Weights of a small mixture-of-experts language model, trained from scratch on English Wikipedia.
Size: width 160, vocabulary 8192, 50.5M parameters.
Experts: 128 experts in each of 11 layers, 64 ReGLU neurons an expert, 4 picks a token, a softmax router.
Training: a variant of Adam for the experts, 575M tokens.
Below are experts of layer 3 (counted from 0) of a mixture-of-experts language model. Rows are named router (the router's row for the expert), gate (a neuron's input weights, with its number), up (a neuron's input weights, with its number) and show model dimensions 0-159. Each number is 128 + 24 x the weight over its row's rms, rounded and kept within 0 to 255. Numbers have three digits each.
After each expert's rows: a language model's description of what the expert responds to. This comes from a sample of Wikipedia text that the model never trained on.

# expert 42
router:138160088117133138125151130137109169119133170107115134144112110111129142119157114135103127111159119170111126119102145115142101085128111145143146150094136099115115114093132137122092097108129099087186161143141092125141108179107099124119126132115162128135101154105101115105097138178102091112195135140186181115123140117153112160153143111121118118130126105096131143107138148147094131127105140152137140151115117111147139137195131105161086132171083085134141101087148167139148145151130129
gate0:111103127108104185140118080134130159096157086146141165163098145092129164107130135136079107097136137103103114128117112110130144134186166135098091143137137108146139125099100153172112110131121127160137128106187136106101189129164119124153123111132124140175157136141126162122083090135148099101161147126127111156129131102180129138124109112112152168127109133126138101138123165063112129116125102131128123113143113139097122124143123142127131084173118146141126117129149153094164145130079132
up0:143156137165150101104131178134138089165095145114114082109168095177156102132128114126185144145127123148141146103157160144128142122090079108138161102143110163088121113132164101097149150127136146108115126157053139145167094114115143127122113149154108126097107105124126105120171159124109158165099127148114142086163134159101128103121134133138081107120169126143111161120143100162134120146134123129128125131144147125157137122101154107116137160072158115126133145121109116157113112119169124
Description: Sentence-start pronouns. Subject pronouns he, she, who, they after an introductory date or phrase in biographies, plus sentence periods, commas and heading ends.

# expert 44
router:069164136099150107128125135149146145133117087099133167164121149145142163109124096163149100155100099092116108132129141145119145153111148133101090115154140161149114099133114149156129087118123148099093086126117146151115132185170110138066140117127141142099115165173143139128116120125148112109137109129134148127092170125139099109109106110164141129110099106103074148108149129153077132129123097116152143110165162090124102123108109137178148106118113104084119150131135112143128110079123098
gate0:136154121134146101112126123149087083123164153137132168152147129128092083150112126142105186102163131141099140176106105131154137114095095115127152118139113121104138086142102160120135078098121134078131128126107126126132102135112159145094062157117126118141153115097128091093106124145122094080095128150118107134123156163110123114134095112150122108126118150096102130078150177112110141101154183133132134135112130142148139162089122144137103155101151129090130119118115153125082121130158169
up0:136154106083122124136157112128103126121133111125183109150103122128107156139162148076110102098160163160138154147121138109139165140143133128134135110136131135075126120101085117138170120151100114165125138114141119126126173131150138139174076108131099178145127121182129132142094124151175111136145129139176099124167122141136115140121084077141116122095068120133168130117115103129124169183110107101118137097096120139130104153146105095114124117162133166107134154154116103123116134155117095
Description: Openers of names and titles. Opening parentheses and quotes, and capital first letters starting names or titles after a comma or colon, such as (2019), "a, Siret.

# expert 6
router:108118130108082156134163143143109129177157168139165139112128108178099127092136107099151116135145141142111150119152091160132131094096171104084096133147142122169127134138118150132170166130129144147175079131129128115081178087129142118143142154124101133090140160121137151100098137130112137162134116101110136119099139137130140139120095116144141147148155154123085150101139114161115137149111159106121118145162160116159101141144160083126103125145139088138118163102148142167160173098149160
gate0:161130104134114114107119095131124081092137133106079171110121182126124154115101084138145148155092138111112103130149136145107083119115112143106107106147129123152130109117127146119116110147099101126108159174137150135144130109126085175165138137204153103144088087123128093149157144126143109127110147116125098145076146187124133116098160152113127083123128132159104153133105121102147130112130108117155123155107110144149072120106133172115146146133105085129134122100074132123135129135089117
up0:136132124105108131113119136148128100139175121126108156107135116134148127098115121147157155150137143136149129126139137142131161129098118099112115143125157098148156152083094097160117116166174135176114120082142094177141145077168129105113115110133157151124165077178153134129086098111119145125110152144130133150154101109134116132089095116118122160141138115151129127143170129138112147118124108174148149113163147063130152144155171118140160057120121111112071146114099131120135132133096098
Description: Table cells, sports names. Pipe separators in table rows before names or teams, and words in sports event or company names such as Cup, International, Prix, NASCAR.

# expert 14
router:160122126105131110124111159158109120194151155127139107166127118148098121138136123074135131092174174154094147104097147150137165126087130099121161159154131143148129132107136103163134123129172130123110148101134116116153135146139112103108160104091127154125133109086083122121132117140145134146158101163096121180150103115141127163157119147112100110151145139168114156136136120131103133089135154113141156116128098137146152137138151135142152110157150158117200111117086165129160188124111156
gate0:088154079142147139095135142088105137124136122117117159125128095086153078128106129130111118163170140140110113120176109101137141129110119110117130091125123103151141094144155183091131143133194140099131128114147114114104124118116158150171115137117111128118145122126164149134102109120163121189109172113111109154186099133142141112104146173126112115116145119144131157114099162099121131104103099150138114145145179115114133151062143083150130125161124133108143170135146090129113116156128149
up0:120144124089129166102168128158112133107113133149148128116113130130123102155148154177113122121137091087137164164119094147114121150102125113116145143141140124137126188125127136135115098195134120122105124155185206130161142113128126137109126076135094122101111146173124112131109125152116149079146100161141148109136132086091104110099169130128072134122077117102125162137152114107134114134124144115156135153101139129171125116106111116131119140078129142165109147126171158133112168135130134
Description: Verbs and prepositions after subjects. Auxiliaries, copulas, adverbs and prepositions right after a subject in running prose, such as was, were, is, from, initially, could.

# expert 56
router:128127108126117164135110111162150126117143119193169108118106125146133134070124144135082123083108174129117088118113144167106122120134131114146143100152141142105160152090115090166083170136127133167186111122154123125120165096109139110157117114143103120112147171109172107101113124129108127102120150118140148133132138133145089167124119171100152172178133108134163122116184168120148160121120166147089149116116118160129136117161159150140116113094137133132135136105115141158151145156144133
gate0:134117111097125112162128125112117117110080109099138123086106155105168136108079129177150132125121068102133118145129122125135133114128080099143156159149102147145124109111138110103147134148051125131096114130085103106170110130127157183124103135150120138111125146149105152117150131097146135124117140138157124133096135130145082139115058094142124145096136117147124130136148145085142113148139122104104153184127094130171155121155127136151131097145134119105158120182133073121161132149102140
up0:103112118141095128111160118170138170121151087134130146129098126098125083121152106121129135101136085121155128093113144107135158162099137106131143132113163135129111130100078082119096119133119143099162109166120129177125141124145154105136146147109136114101127099103133129122149104109152136119068143111138108140132165142151149109135140088173098129097167124144174126146108154122127177173172101103127158138112146131122123123097130122144136185203122111071112096144140132125128115130165156
Description: Surname endings. Final pieces of foreign personal surnames and place names, such as -ić, -ović, -oulos, -ski, -a, in credits and rosters.

# expert 21
router:146139124129117154160132123122166112154109155127159109120171096097133144123139098135153124082143161162156167110137084159125158086109161169162158157145158120131145119185127142157161117121155132097152139130144120112181173143096149087143123141154135112132107152114134145108127133141124115132129107121125106138156166168107127082142167103113138155141133173115134159145148109154092157144132160167077150121146136143158125119181152152122118139169099124143094148134140149113128163154132157
gate0:135098142093124113127096153131103141147125125151110103151116071142172086123166123154101138147145138129121094125123119131135091129069126120125162104118150101157129152133099120101134123171119166153157116173115138129176113076138134160136102106135194110093157112128153122099108146157121180121069130145112174146118154107157117124123161121108106130115158122124117107112163123195146129146167121132152120117166147123189128116133120151113145115145121113105149123134110127127153135142149171
up0:144138120116159172125136120132136112137182111127117161117109168123143144156108158138183104110158158143127142155141173145122125090135142119168133099149119140121143126146111117152131107112143104125112142149153095136111116140123151112086093149139111143143154162141131135124140108133143082163093114172181088127094168138098116127138127116138120163079111123129120141100123116111115163078106125111128133107120098079102127185134124123120153093087100106135094144153083075151116144174110085
Description: Nationalities and relative pronouns. Nationality and country words such as American, British, German, United States, and the relative pronouns that, which, who after a noun.

# expert 60
router:145105100115086143130139150085090080155101136142165095152134163129142100168152149127121129155129134142096139149105113106131135106095154103129098094086116148102165144117100101118168114105103119132154167178144143132104108150092114105149125141110155165133147142109140119142093170091103117142097117113160145103140131091117118132132142118130170116160142135153103098107134111136155139167124109071152131137147124133148175178140147130083099126102104113118125142190153104146154142132156138
gate0:129164090123099143105144134132141135066053088141107159096102140174161123121128143148109111138162115145123148127130109118111102137117121110132117144142161096137136115122140164135144142127110139128135130122125147094171117128091168144113135141142130172105124119117132180141090173163143106132141164088143139150139138132123119172079105105111110115157103078116109094139113132145147145113103100132088114130115131093156121103081125159137174131068137135151105179144176105113129129122110138
up0:141107118097131138127157115119117107074154107131148125172116146129160106131140138143120155152156122120101145139115086165114151125080114115153127141146102123158106159084150130117140125142126175133140108178148077127108168119165120153088122172188129116124098117120124144095073176110158118143156134107109080122138147128143102147097126116124113112149132127156105121161167095114089133136132135117100103160158101110159140119145132082114122093153089133143082149134157166142129113094104138
Description: Common words, verb fragments. Mixed short pieces in descriptive or legal prose, such as shall, long, deep, rain, will, and word middles like ackn-ow-ledge.

# expert 52
router:130102101147117126109127115123140096148102159111147177107144112096085151170119061107134125126134128127183131171094106117088100123102124163151164143114166119126160126126122152086172138095102126159096139138135122134170134114156179136104109104130122141105127073108123094150150155148138096128128107135162094097119131145143138115137107128110137107106102121158122147124122121121133134100164115121162139128106089098090125178154155110084155134141100126128126116153116188084134164129114139
gate0:109120119080149123111128137147158106155158088140152134117164099154118123126146110142127159102117146105145133137175126142127170124101141159116145154122125115154146123161171141140130177151121152069137147125134137151122144133136171153143091158116148171142139130148142089094163116126142112115157111121144138192109105185118148089109115192153113112118091142156116106145131201116089100117112105144104124139147108109143154152137140137095148110128161123092117110111083130144124124162122155
up0:155133163123140114087118134126133104110118127144129126138139079134110092147151121127106136135145136107141144121127118152149131136115154099146158131163146140131122118150156111142102124095145129121143117141132163081065120136160167102099110097137158170164135086144096110139137089112188146159105146117147120152149190147165114114115142129126103142132112165165154099102126166113078125160116116095164142172118091070138133127159113162094157104116157170153148148139105163109139134110111139
Description: Census and quantifier words. Demographic and summary words in census and league text, such as majority, age, percent, household, each, which, Total.

# expert 16
router:126130132141105141159116159101168141138151122124109126153144115148097133135144168165118153133094124098129159134121093150131108155106117140170125147183115138092112101133132123133163134170145113171135131149107101130145107132102084148089145078169153164102154124140099142101175126162149141123152160138100150150164109136154140086077143140094155136132151121131163105105126129118138102127124141151157151086133093136142118178087156108126110138091148126076102149161158152115173133119110141
gate0:149131077121096097125111113165109092156142161139146103088149108118131094096067126117123100108105099148175160150137193138125151148150157140128152161126140108112143165127159128146120143099143127136137167127157102172161156154105134101128119121099124128153106161129130086082152093123133111156116125099151110113122147156101095124119147123121119129150161102158121169150127136071099128147142153152128159092137132163114162111127138126146109183128142118112129129117127166143144121100077105
up0:142133083123111118145116129155090120130156136150137122081164126129136121120076117095132112116121095141180155131146209147132132138136170118142137177137130108120153176132136123130126133097156116136138150124145100165159160156119128082125132117126139118130127189133145130077149085125131120136099123089145115122133141175122092122104155133107130147135167121165125161133139165050134104162136138146130163111160117168110166102129144111139117153123149108114118118112144161154148140116083108
Description: Space before numbers. Bare space tokens before a number in tables, score lists, season navigation and election results, as in "| 25", "includes 295".

# expert 32
router:160120154118136155184135139122093079140086156117128094118138148127097152132114099112105109126129155164141088156124111123094152150136151093139113111134159154095168131114117150107128127122118125097131124176159111169093125150087160098115123141147094124145123184062129137094114160129141148117157125087152085097145096107152093177130127123134100141093114144161153156114147150128109095107124117099124149115144152131081139159129126129128149141131120152122120157098101153114111082140131088
gate0:124129148115162118115151150194134130124086185136109146140167112131149149124124097174109086136129096117099169122109106091122141139139117112100142146150109153132120121133118127167159095142204105117093133173128146170150114153099113117119150088094148121135103121186128137111145129122090111132086144163155128131097138158104164090137133141115149128093132122139130117136108145104148136149148146117106118107121130079146108148103114133078110115104095076143121121154129139150081161148121114
up0:139094110124128108120132151121087135147130081145163128085091135137085118149122118083152156128126153166114122164121165150137156128133156114135126142072111106091138158137140152142110138146127146143167136082111128117093173126161141127128149124141108108063112125108147132104166121146129184141193136063111136113135121103160126090096090146135121106164133085128122123151132112139083135134161120131127108151124139132131165148162139143130123109138175119119140108114124145098159100104104083
Description: Conjunctions and word continuations. Mainly and and which linking clauses, plus table line-ends and mid-word pieces like stoppage, Masterpiece, outputs, Percentage.

# expert 26
router:132117151083131143121139107109128135109105168104127101180109152089086114149119125106100131140132067097100148122134104124155106157136121157147082148157133091155114147115129123132148098178125146138131136149123122170160107119122119171080144138121145116142107104178140140145154177167116105157097159110087149102151087124117147104111149152103115089142130128147122131116145136096141154127174138119119093119158094132152138148113085138083107122134100161102118131114114151099131135132065108
gate0:111164126136148127128115120132109115127116140131134112156132120110123141134109128102096155153105111142120128162130166112122155139120136180126146122160139097112127128130161127137101143147112093143127132074107125158065158148118112092107142098138108122130122100205146179111129134123114144121144149153119113141132119144153137139086092168132101150196118189146141126104152159147131154191125151133106097106110125118101129096169163128079116132151179114160142114159159121095129144166126164
up0:157084107122097104112120142167121110158105125140122115107143129131117108138141119153161108149120118128150179124113094168143102089158109114099109142125134148147122100110098108145125130140125150128182125101162101156130137108119152137166159152132124116157104157084072103111105153139195107171110124101133174115137132105147130156174127139143163120129134114113094103167119127121139112090126133112143166156108106153125115117160124158119132094116055111069128137137098077153128113125133114
Description: Punctuation after numbers. Decimal points, dashes, ordinal th and table pipes right after a digit in statistics and lists, such as 8.6, 12.2, 1., 12 |.

# expert 11
router:100142153121147122150152138116121146086120100099113127116171147134134136141142158121097142116145109124095113109113120126134121152093190131151129134171122128116103120121156135114157144113138141088106113088115138102096129097131114100116163094117198096119156103162139156139166109137165137103103136121141107084158105135147106107107114155101136151106111138168186094115131171120148113186151160136168157100109158167152119113141151130131112107109146138142099151164125175132123095106168144
gate0:120130100119118146115114109113163108159136137120168173113128114104103144129101121133139110128126122110098161124102122134104137121151106164121128091156138120139138075093098168122108105112105124077140139111153100075156107156129116164114142145156175180169101108145127142146110120102146133096092161171108153203140178138125148127103112116105085124143167139113128150115110088118117144112154118168137147108120165144139113159170128147136126156159158147124117138133119106086133183130146135
up0:125129146138131123137125118129118142153107128127131135147090152125104140137133134128122094128163136159156142105115155107109143141126078115173161102082110132116139125115131123107149162181162138150111134137122135126078110158121148146095130103145146155097110141104109085119173136045140122118113116113172154111115106164134132143120108125124127115153136108118126087118134072102179124115139126081131098120156146126080169127118121134117187100135121130125218119125106140158159148119166104
Description: Space before numbers. Standalone space tokens before numbers in stats and table cells, e.g. "and 57 RBI", "| 5 |", "at the 1958"; also unners, di.

# expert 1
router:114105107145170130141111117116121148146133096070157115100145151101136136144158139119136137139142153197147109120122106126117127078084137099157142152126116108118123133145100134091072080117120175119097157104104141160117123173133127141147132130112131146197145144120135105136143110150134163122115141091104093133103156160114150136110147152148126146120096151135175130123165117140168120102097103165095136160147141112110157103126113089099130086165096159094135133116107126136136133160143168
gate0:110162111139134148147033105115137115114089141116149080096117130119142125137105108129103129144121129139143088121136149094073158131108102115126118129113137123133136131150098135085144128089169143093133114074120149090096131180118145090112138152129110112140155108117167113100157115135158115158089140139114094114145154071091131128143148116129120114150148124118126135113107140116123148135168120147121127113130142181080140137132126146099060133124153150106163130159164093123115130172121143
up0:151088127079132090121144093115108086157142099179134142134085118163128132078127144131113145095085131109083121153114151090124165118163138119125133137101104132124118133156120102166083109153094136092153150135156103111149149142095165120158096120101108073154115109133100100145104113139177172142129127087115131116133108177138125166143117132139157130128104153146129143137117106116134094096152163142147132135124151117171091130114145122134124121132139144154162082164116126102174106124110129
Description: Biographical parenthetical modifiers. Words in article openings and parentheticals after a name, such as also, formerly, now, born, died, known, aged.

# expert 5
router:132128123178096111165111124113126101139163113129162121153137086124144092086112140114077117083090179129147146157140156146145120166138149108147176137125149121108102106147143120143162160091121146083134121148124161114112139120136136115098167152092121110118120134108191114059110133150156159124099161168128152112147124156166119137142106111114102150118131130142139128113112155154133175101104119102157182149118139131125136155155111122147097163154165105117112154111150153124141114151110127
gate0:112098116103149128111144127129116099132126121148141133076121131111148136124127095153120144133119129145109112129139117131153125175127122154176147132123147083126108135103157098087133106141109123132098114146160109134146104078115095144101128171111174128094153119180129131114139146164161148203130102133102111090130147138128100104074140157131150127153124093134181136091139140132115169150114083166143118109118127083092130100070109161111141104138159115117152075138148111135157140096139112
up0:111132131089133136107145131096130133144110115108102146108131111157081142169149126109119142133125112120108106154125139150138120123119144063068123125125188133124163150154126133140113122123117179202197140127121145097130122132168101142190114114154144141151143122122170157122126078105132131089117137116154151183123126137128165168110117121114137160087156129142145123139155111111139129091095121137125119175139165118164142118163122113121128102158111141082105112109127113100115102103130108
Description: Conjunction "and". Mostly the conjunction and, also in, or, &, joining nouns in lists; plus mid-word pieces like ical, l in Muslims, ct.

# expert 2
router:131153138160126105155132109132098184142119126102091118130128132093133177138124083143102138142123111164146141090142139147088102117131139127179106127129110112072111111134117103144145159126089119149124168136150151150075133112158151104097145121123143122164179136133118128102147117105132122165084143112116160138146111086102140081069122087150153140096116092132134099153154140152089122097150084140145103129149145155112161112094128145083100143140161157146135148154130133123101127097126146
gate0:116107155149162143117114118137163115125155120124157113133117159097098150143142111203145117149132124122153167165105102157146106148116169125122186099112145135135105136148163149094125164140140139140112140150122161126094137145116161112109150140138120113142105115162123140102141133133133108112110090136119143139121142173098127124127124141160134179117068152119150108134108067105118137128169056151107109145102124172095124079100148125127150103165115133129128067135147118138123149157167124
up0:143134138119108153132121127139069149118168127094126147139156142107108147115160110135153131129104141158125142164158077113114123131151102082137143131091128083114138132141103161124165098139174138116076130117161115115140146140092163151064113147112132114166101140114094151155143122102119130176161123147152168138109146091142146140107101124166150121123070151141167112126097128113124135133152096167099080142111121170148120119108130141121160133109135140136111126167113134131143123086148065
Description: Number leading digits. First digits of numbers in dates, coordinates, codes and table cells, such as 20 in 2005, 19, 24 in August 24.

# expert 48
router:113122092127124092172122087123141196116135133152153147109160119137107091128129145112139147116137157172115160115097129076147152135140137128097145167126111098112095149140094150097106107139148107128118161147134132091137124070118107110146149113123149117150112111110105128116139143120147098106098128154173159084124103109103110099152109100135118158131109130158164153093149127118138117124065163107113162102099127145099150127137133114147135143105129082119137173160096155126118076075143116
gate0:069103109136135143128157166127126099127113128124160148107124131120136107126153090175104137170114107159163168155153140096137117131122127160184136135146149122129118137103150123121118163135115120141129133178102164191146085109128139104106102130108128110138149094162100146150124137140168135151111117078105109102134128081080144116108141143150109107068103124138126146125110134154166117126124116142084107149148103154126125172105111130126116100102108114119110126174131109146083103117105066
up0:127141142157184111135118125138145126093128092111105121081147128120135106158166159136124114109108139167179167144137126129129146153135118125128119132134105149128126168096109131111125152117088114135093096140121151131132125114107098141142107122113142104161148158165103122138130102101158146115132123126131101089163118094119131108108128161151110077051121154133139139079144102179161137145150140100120120117127120125175164088128103147094112164107176174075139104164145136144108099139156102
Description: Closing brackets and quotes. Closing parentheses and quotation marks, and head nouns or participles after is or was, e.g. located, killed, church, building.

# expert 27
router:172109133188098098087134080113157143117114104095169127157103121133104127107134129121101172116113136131091129162161126121154112145099112150123121113129157124134100156090156133108100084092140095151121141132082149170112110108134156139132141171098100141179096163112161148078132109142108155135141093101149136103143126174105138144110123154146124156099119157127172094140122136143144119135119110129126134117160167086126168119145102101095110103156154103107161122112134126145091135126107145
gate0:152141092088100111077102146115101103091141125138157116130109129119134099121134099129096160128121103097113141157205095119125136177133139116110164115138144109121149092146155105113114092126086160117060141136142134116165131157129147183130153113138088149139115136147171138142164130139099127115149114115144149107085114130107131132108111089135142159138135129137128135127143143166140118162100043109124110124111152155117111113111129113117126160117141160165127132140111141158149098099135075
up0:127082140156171143140142097107083112136165123136119165099157105133160148146128161133159118136113154115122053120122133137138143104031123138143097135101153161107110119109072151121106095137136121087114111115094104143147097142123162113154107120114149115139151142108158125173121115134100111133146112127129085093133142133152117118111109139139137164096117142100158129134126109147158131182151111153132121131152144153134129139136163120103101163114127069152117156137095119170141149102121146
Description: L sounds, life events. Tokens with l, such as L, -l, Gl, Sl, kn, inside names or hyphenated words, plus died, married, born in biographies.

# expert 40
router:142145108102151092159103167133149116108094142118168124157096171113087138124149113109129114152130098150143107160152150139129090091144103130098150127137104149123158162153149141117100109112120110124107147157098090095096130158109086121100138143124119143166125110127133155129105135159155149107092143175168157144174125118111131136141107168147161123131150142096126113172124093087174144106109138158123105136129120092176124157111162129090155116146161112153116107085139127161093121092101144
gate0:125117120154120153120137136121119122150111166110150101163148139109110131090116154130166062096111161155131111125155158129129164143162094069117134158167146112105129137101172134168107106165128073101115097151148113140140123153135185099092100095109148123145141141123135139059130126124159157103087138146096156138119135151156138101101126115130132146155141073137118094125120115117090126134135144100137138177072090104098124117097129108119110106128124101138115124147135125135124129090105126
up0:073101148138134114076150126120107090101106109107107158129130118107112110152124128152138147141104119117183124149128148120099158084125116192128149124129160145096125144101133143135121081136115122106147075129131075117139150156104123150141094121116140128159163142136156144090141125158150136119150108118105147146150132104130113084108065168148140128148071135105109109114117132128108122128085134120137077107131111067155170137121147111125155112137164118118097145171127139126103084109100110
Description: Mid-word pieces, years. Word-initial or middle pieces like wh-, Sum-, Mag-, cl-im-, vict-im, plus year prefix 20 and score dashes.

# expert 54
router:145102119143129149092149100118101115142115119126162171105132161128117135108113086132131138170123157143085106134158140133145119149154113164110080144115159138156158155147131156110091117145136109103123150179115110129145107163146149096113124088135073089147155163151107112130114089096085132124132154113153124159101120164136170097136117132146120104122082116101099120139163123123170116117082123143118094128116137104161157167147096131109156112114139132177160145122148153101134101071136103
gate0:135131134115137169145122131167106099138137095183152076142139158138167125120102110120110137121125161162122110153114155126108128152086099127093088130119115095077111092091162158112099144085130129113119129118129133177123122121132138121139142144123119133182161136150115121176122098135147146160103147123132161152085132142149134167125151117157119163157129139139163094096132153156121153157109148120120134115147116080100173128118179118104124120142181164133120148150152185147132110107103146
up0:119167147115146094151138167165100126125147163189138142105174137126132106174153118138129146158104141129104096144158121093102171091110115145109133115116109134134142126158125123145083103106152162172136120100155156116139149088121114128126140076138126148129155096145130081139163082194113119097133136099103106131124095110155143118112123121108145164107131117124166130140138051118109094118125150112130146086103119154121135167112141147090131110102128137109155145116147143158117156144123153
Description: Line and sentence starters. First token of a table row, heading or sentence, such as leading pipes, ==, The, On, After, When, plus -on in postponed or Upon.

# expert 33
router:115120161116089121083138116109118114148086136089145105130145151101097094140141131147081107087133103114156153135172143086137143104126125134141141108101161141114089159148129159175123101132172143130112131138142116147154125136085111136132151148079076161142178136129140083154176149137131101111093162080120122164114114101145141100156118094133122160121128083136103127166109106156141128128136109107097094113127147117150142109159134124106110124084135148163130153156152125105132129140082154
gate0:156093096099134146111113146148116098108155118152164180139110113105119124168121130193134085117128166114152147147132119105104122121083120113103138110132135184107122099107146123152094178138109151109159120156115133129125122103109168163106113118127128101117144136161128115084165118126162105126114086116105169120163109157160103146125118132132122123154084142135106150153097130151133122143153102148145109115099140105099091083151108163089133144176121110136124121138132179170160116111125086
up0:127133125101111127146136100108102133086148124110164119158079117095162126112133132141147147118174159138156103173155108159126109148088137112120139081130149142117111079111168144120112141123147202120167141128133121153169091100121163171149117099121137127096092162110100134125155149149112141145113124133130157114141120149156150176101099085123098114164152121148098163132142101146090122099145098117150101138106121113137110084106129148110146160155100119141098137127127157154161116110088102
Description: Table separators, degree signs. Pipe separators after numbers in sports tables, semicolons in dash lists, degree signs in coordinates, and Com in Comic.

# expert 22
router:165122154147140149117161139175150150120155109134126118119128129168090088114146137150164134156082152138142181100163147128169152131079117162160189098154140117116131077111099150148173102145162132135132151106126144174136118116142125121155137170117124087138120121132144159114121160118102116162115111103132140123100148140136133095148141148142149103089115144125126144134094134140142124116172090150112133124140088167144096091158148112091098173121086125115106130113122139098135149091165123
gate0:107126096114122140137156144143131132110072103158125127121087119110137093133126116160129131140149112131126143129143143095085086088130112121126137104099156136126155104099124127133120115094086139130112143148165141130103124135140091093079131135144137123130190078093123168102122159104167112153114158093156154163119111093109138133114121092135163122110153102135101118145151112113142150136106068140138124165112095115111072125104167110118149108092134095085141140194127123106163116129105098
up0:063149121119141134138123122117131153104131107133116127165100132110136111122188117123139133120152133151133141077142104131146122126149139108108123102139120156195138110134140110115154122134127197111112134144150150090167120121162096120141120124137154150141158086125128123118125129137111083165115119128172096136141118093128115103128135149187149096130142129109186123105109129171109133139133149116085106097152165163162154151127141087194121116164124144128130126148137174088138127140104072
Description: Nationality and quantity modifiers. Adjectives and determiners before nouns, chiefly nationality and place words (British, European, Puerto Rico) and counts (two, several, different).

# expert 7
router:136129125165102119078150127121105128154122150092099135103150113144131150156124167142148172109158133135155106107096153135159104068123159104176107142096174112153149158162091124109154164112140141152142161153122100107131123130110076109161141139085149154165155128129132122141140095152108138160168142122117124142119144167118165123123128175148140141129091128085144107096151123101151104152091122138135102110165129114149093171127144103113123091102132112122123174086127119161147123120128102
gate0:119106129129150117146116149155104165080164110155117074144114124115122139120075123096129127188122105127132133142146126094097090107122138143136111149180139153143127122142128151137131163118120129118152103136097137096128123116125126088111138119130099127115104157101150128125121145128123150097089148094131117170103129135081101169094119149122164103114109132157120150139156113144159105174134082132125107164171130117164119155110071089139130163185132108145171113149136120158085160084126152
up0:130163130106123172127129116102148090155099125098160179112176126125141126132171101157113134069136158148146145115116128159155161164123123139125161109100116096114109135079126116119134106139123125124107174117174146137105128121117131177113129134138141139141134123152117139117132102126143115148171115141126155114181134126173129085136113088119129174117140127127129107117113159114091136079131135122147146095110123170086185092146148178102116106079129175125112136115101143108167097149144121
Description: Articles and line starts. The articles the and The at clause starts, plus blank tokens at line starts after match scores and table cells.

# expert 8
router:114155121115172106133118139163167125122121147130122140146107140112177061152140106194154070178131131123137128135155093159118123129121142110092115128162127136151127145142110073143152140089155173153153143138162091116111131115136135117141132112079155177150101154141146154112122146150091137148136099183143111127122120145115091125098093154143095097102123106103116161112161122131096125148164132155136082122108133142132132170119139118140129122133125119117151111147146088125151145104099085
gate0:150168097113164160137124143172139135146180095140163110087155169112080130126114150105114100133116114151140126102126119125141104111159120126107125128124113128154150137179131102095128085067121165193126125146120132086122102135129103110123085156130107133120101145173146140116047118101102111112109131151090160155095124144167114095103129156138121161145118093113131160149086103089120137112106156142123160131099108165127126111148114125110128121146144134137142105136147115118139101151122111
up0:144122087090122091119134122129099140184153114085145141104103116086126151122151094118151121135129136139132127130111184097102094145115125078125132178101105128104154181122142142101104110169134123148109108123154136183147120130144080149143120154126144094133136104170122130139104107118130157134129112140118137043115177128142123129167146121097092137126139144110121113137101161168151133128125122109112126130100111114142133136150119117093106095159078143076158151151139114120109119129182132
Description: Capital letters in acronyms. Single capital letters or capital pieces inside acronyms and codes, often in parentheses, such as PRI, RSF, MARC, ALB, initials.

# expert 19
router:130135126128181146074130100108092121157164118146156119111103147135162128112136133078136135141113148111151153148126149127156141144107123097145095174153121138120160155156133105122131127105104110116131111147075101111124173099145110097131102094136141096115118149165138092086106139115130160126118126114088145146138099107163113170095071127099134123111119162092112152134116133143144135138161155119126129085176157167101152167169148090132124182159146125103140151123142092137117119089136143
gate0:106135142131124155115095108129103105150082138119098114128108085097113102147117139166126105136125120104094170136110109115124152128127085166140134154128119138089121160115185157145081108125099112129122142119097151114135139103108133134109118103176139118187114109161099104119142079190121144143120123125117057116131115111116160094113154148119160168162110115140153167122128134100097125124142085137104138084108131119124098084131136127153112084087130129143095168171122129148133136115112115
up0:122075144087132153120106121121119160136088156137138148118116145086145088165116126117134156162086121139135146120107160102120121139161126170115135153131178129106161131143162127108104151131123106130116124145104152192166103142157134145129132156119177095143133118144120144100184127175120104169108141137104120132159137152146165162124109128109176132182116103094112103104105153139134122094120068150120116138156114132121139134130087144085117122100163148153148109138155097119116091117153115
Description: Hyphens and list markers. Hyphens inside compounds like fiber-optic and Iron-age, plus line-initial dashes and pipes in infobox lists, taxonomies and tables.

# expert 25
router:098106137129152117150124088158124111119142097120126124116089146143150110126149146174151105120104150088128115132147123150105131151126154105133135145194130104172114141125092097149134151123138133139155087113144108134136086090141099152125103137101198137093121078124110166093109127145113154108095095147118146144152142131121101110102091115153111096132117133144119158112115128118114147116140093171128087140132137156134120148112088130140092137167101079086137161130145116167133187183118138
gate0:091173108085116140102077155130136142104138131094120130124141114150143136122149110176121143124135129108139162139149079119086136053092127154147139115136120081128122134154121128124178148132095138129110126141141160082171096120107102132091144136097132146102161115126098105132141108123125091121123088128143126198092118108121120111105153088096158156132153120081141131157123178167131147132140130134138147125127122148137163145189126135132114111148132090153168111124156106120154113118147117
up0:104172154126160126132134159131137136088132133121114122182121103145158114128122089149115146147169129120128127147094138127127118113142108152074121069147116144147140089128184106141116110105128148130134069139101119161074143103201137126140144107103145161130148100137127139120127139140129172140125156120143133142144188132129102123113113122091108162131105137158089129094151137139133111132188131107174128153148181110125103142130158139134111136164138136120147147144137113163123156072096111
Description: Capital-letter abbreviation pieces. Periods and capital fragments inside initials, codes and coordinates, such as A.N., GUA, POR, ER, and mid-name lowercase pieces.

# expert 35
router:119127085082109126086094126125111138128126113142109184152129130147154125110096109141108101097123115099088091097108129158121129097121116145166132104171098105122142108133064130164139160132095145151105127126108121095120132096116156146170120115103165139140113097135159158129118128101171130131104130119131138145127174101129103093140156129109123091143172135168168125096149129125086123109163118142181143141119119128093097121083157149129158174105083113106122134120124093171121143124120102
gate0:134103113131136071149081114152148175137111149122167109125150090118140093141144136131121119135167148157136160116110118122109082166114173121178180099118153126148151111170106152121135140131129120099143119131100114146152157127092130101065127136097133138091134157123124103122098136137145122146133167170117154107134105134177146101119109113143148143096147077132145117091155098134071144098142097106127110142139111113123123145141111118124092141121137096099152131128096181149139102168165117
up0:106122134155152117111149121102107108115142125148128112117120148116161181078128145095111153138084178078134103160094142170147148089143091138123116118141119136147105172094113111156145099143153113097111148112151131099108119090125131110168142094137138168152164085119095148120100109121113150092163102114127119096090152132073148124133126130102119098161134141100148097112124157112116130156132115138115120097134135100137104133153141155118150103171119175121089131124142079084148139139085132
Description: Prepositions like with. Prepositions with, at, from, by, using, onto after nouns and verbs, e.g. "made with", "trees with"; also T in YouTube.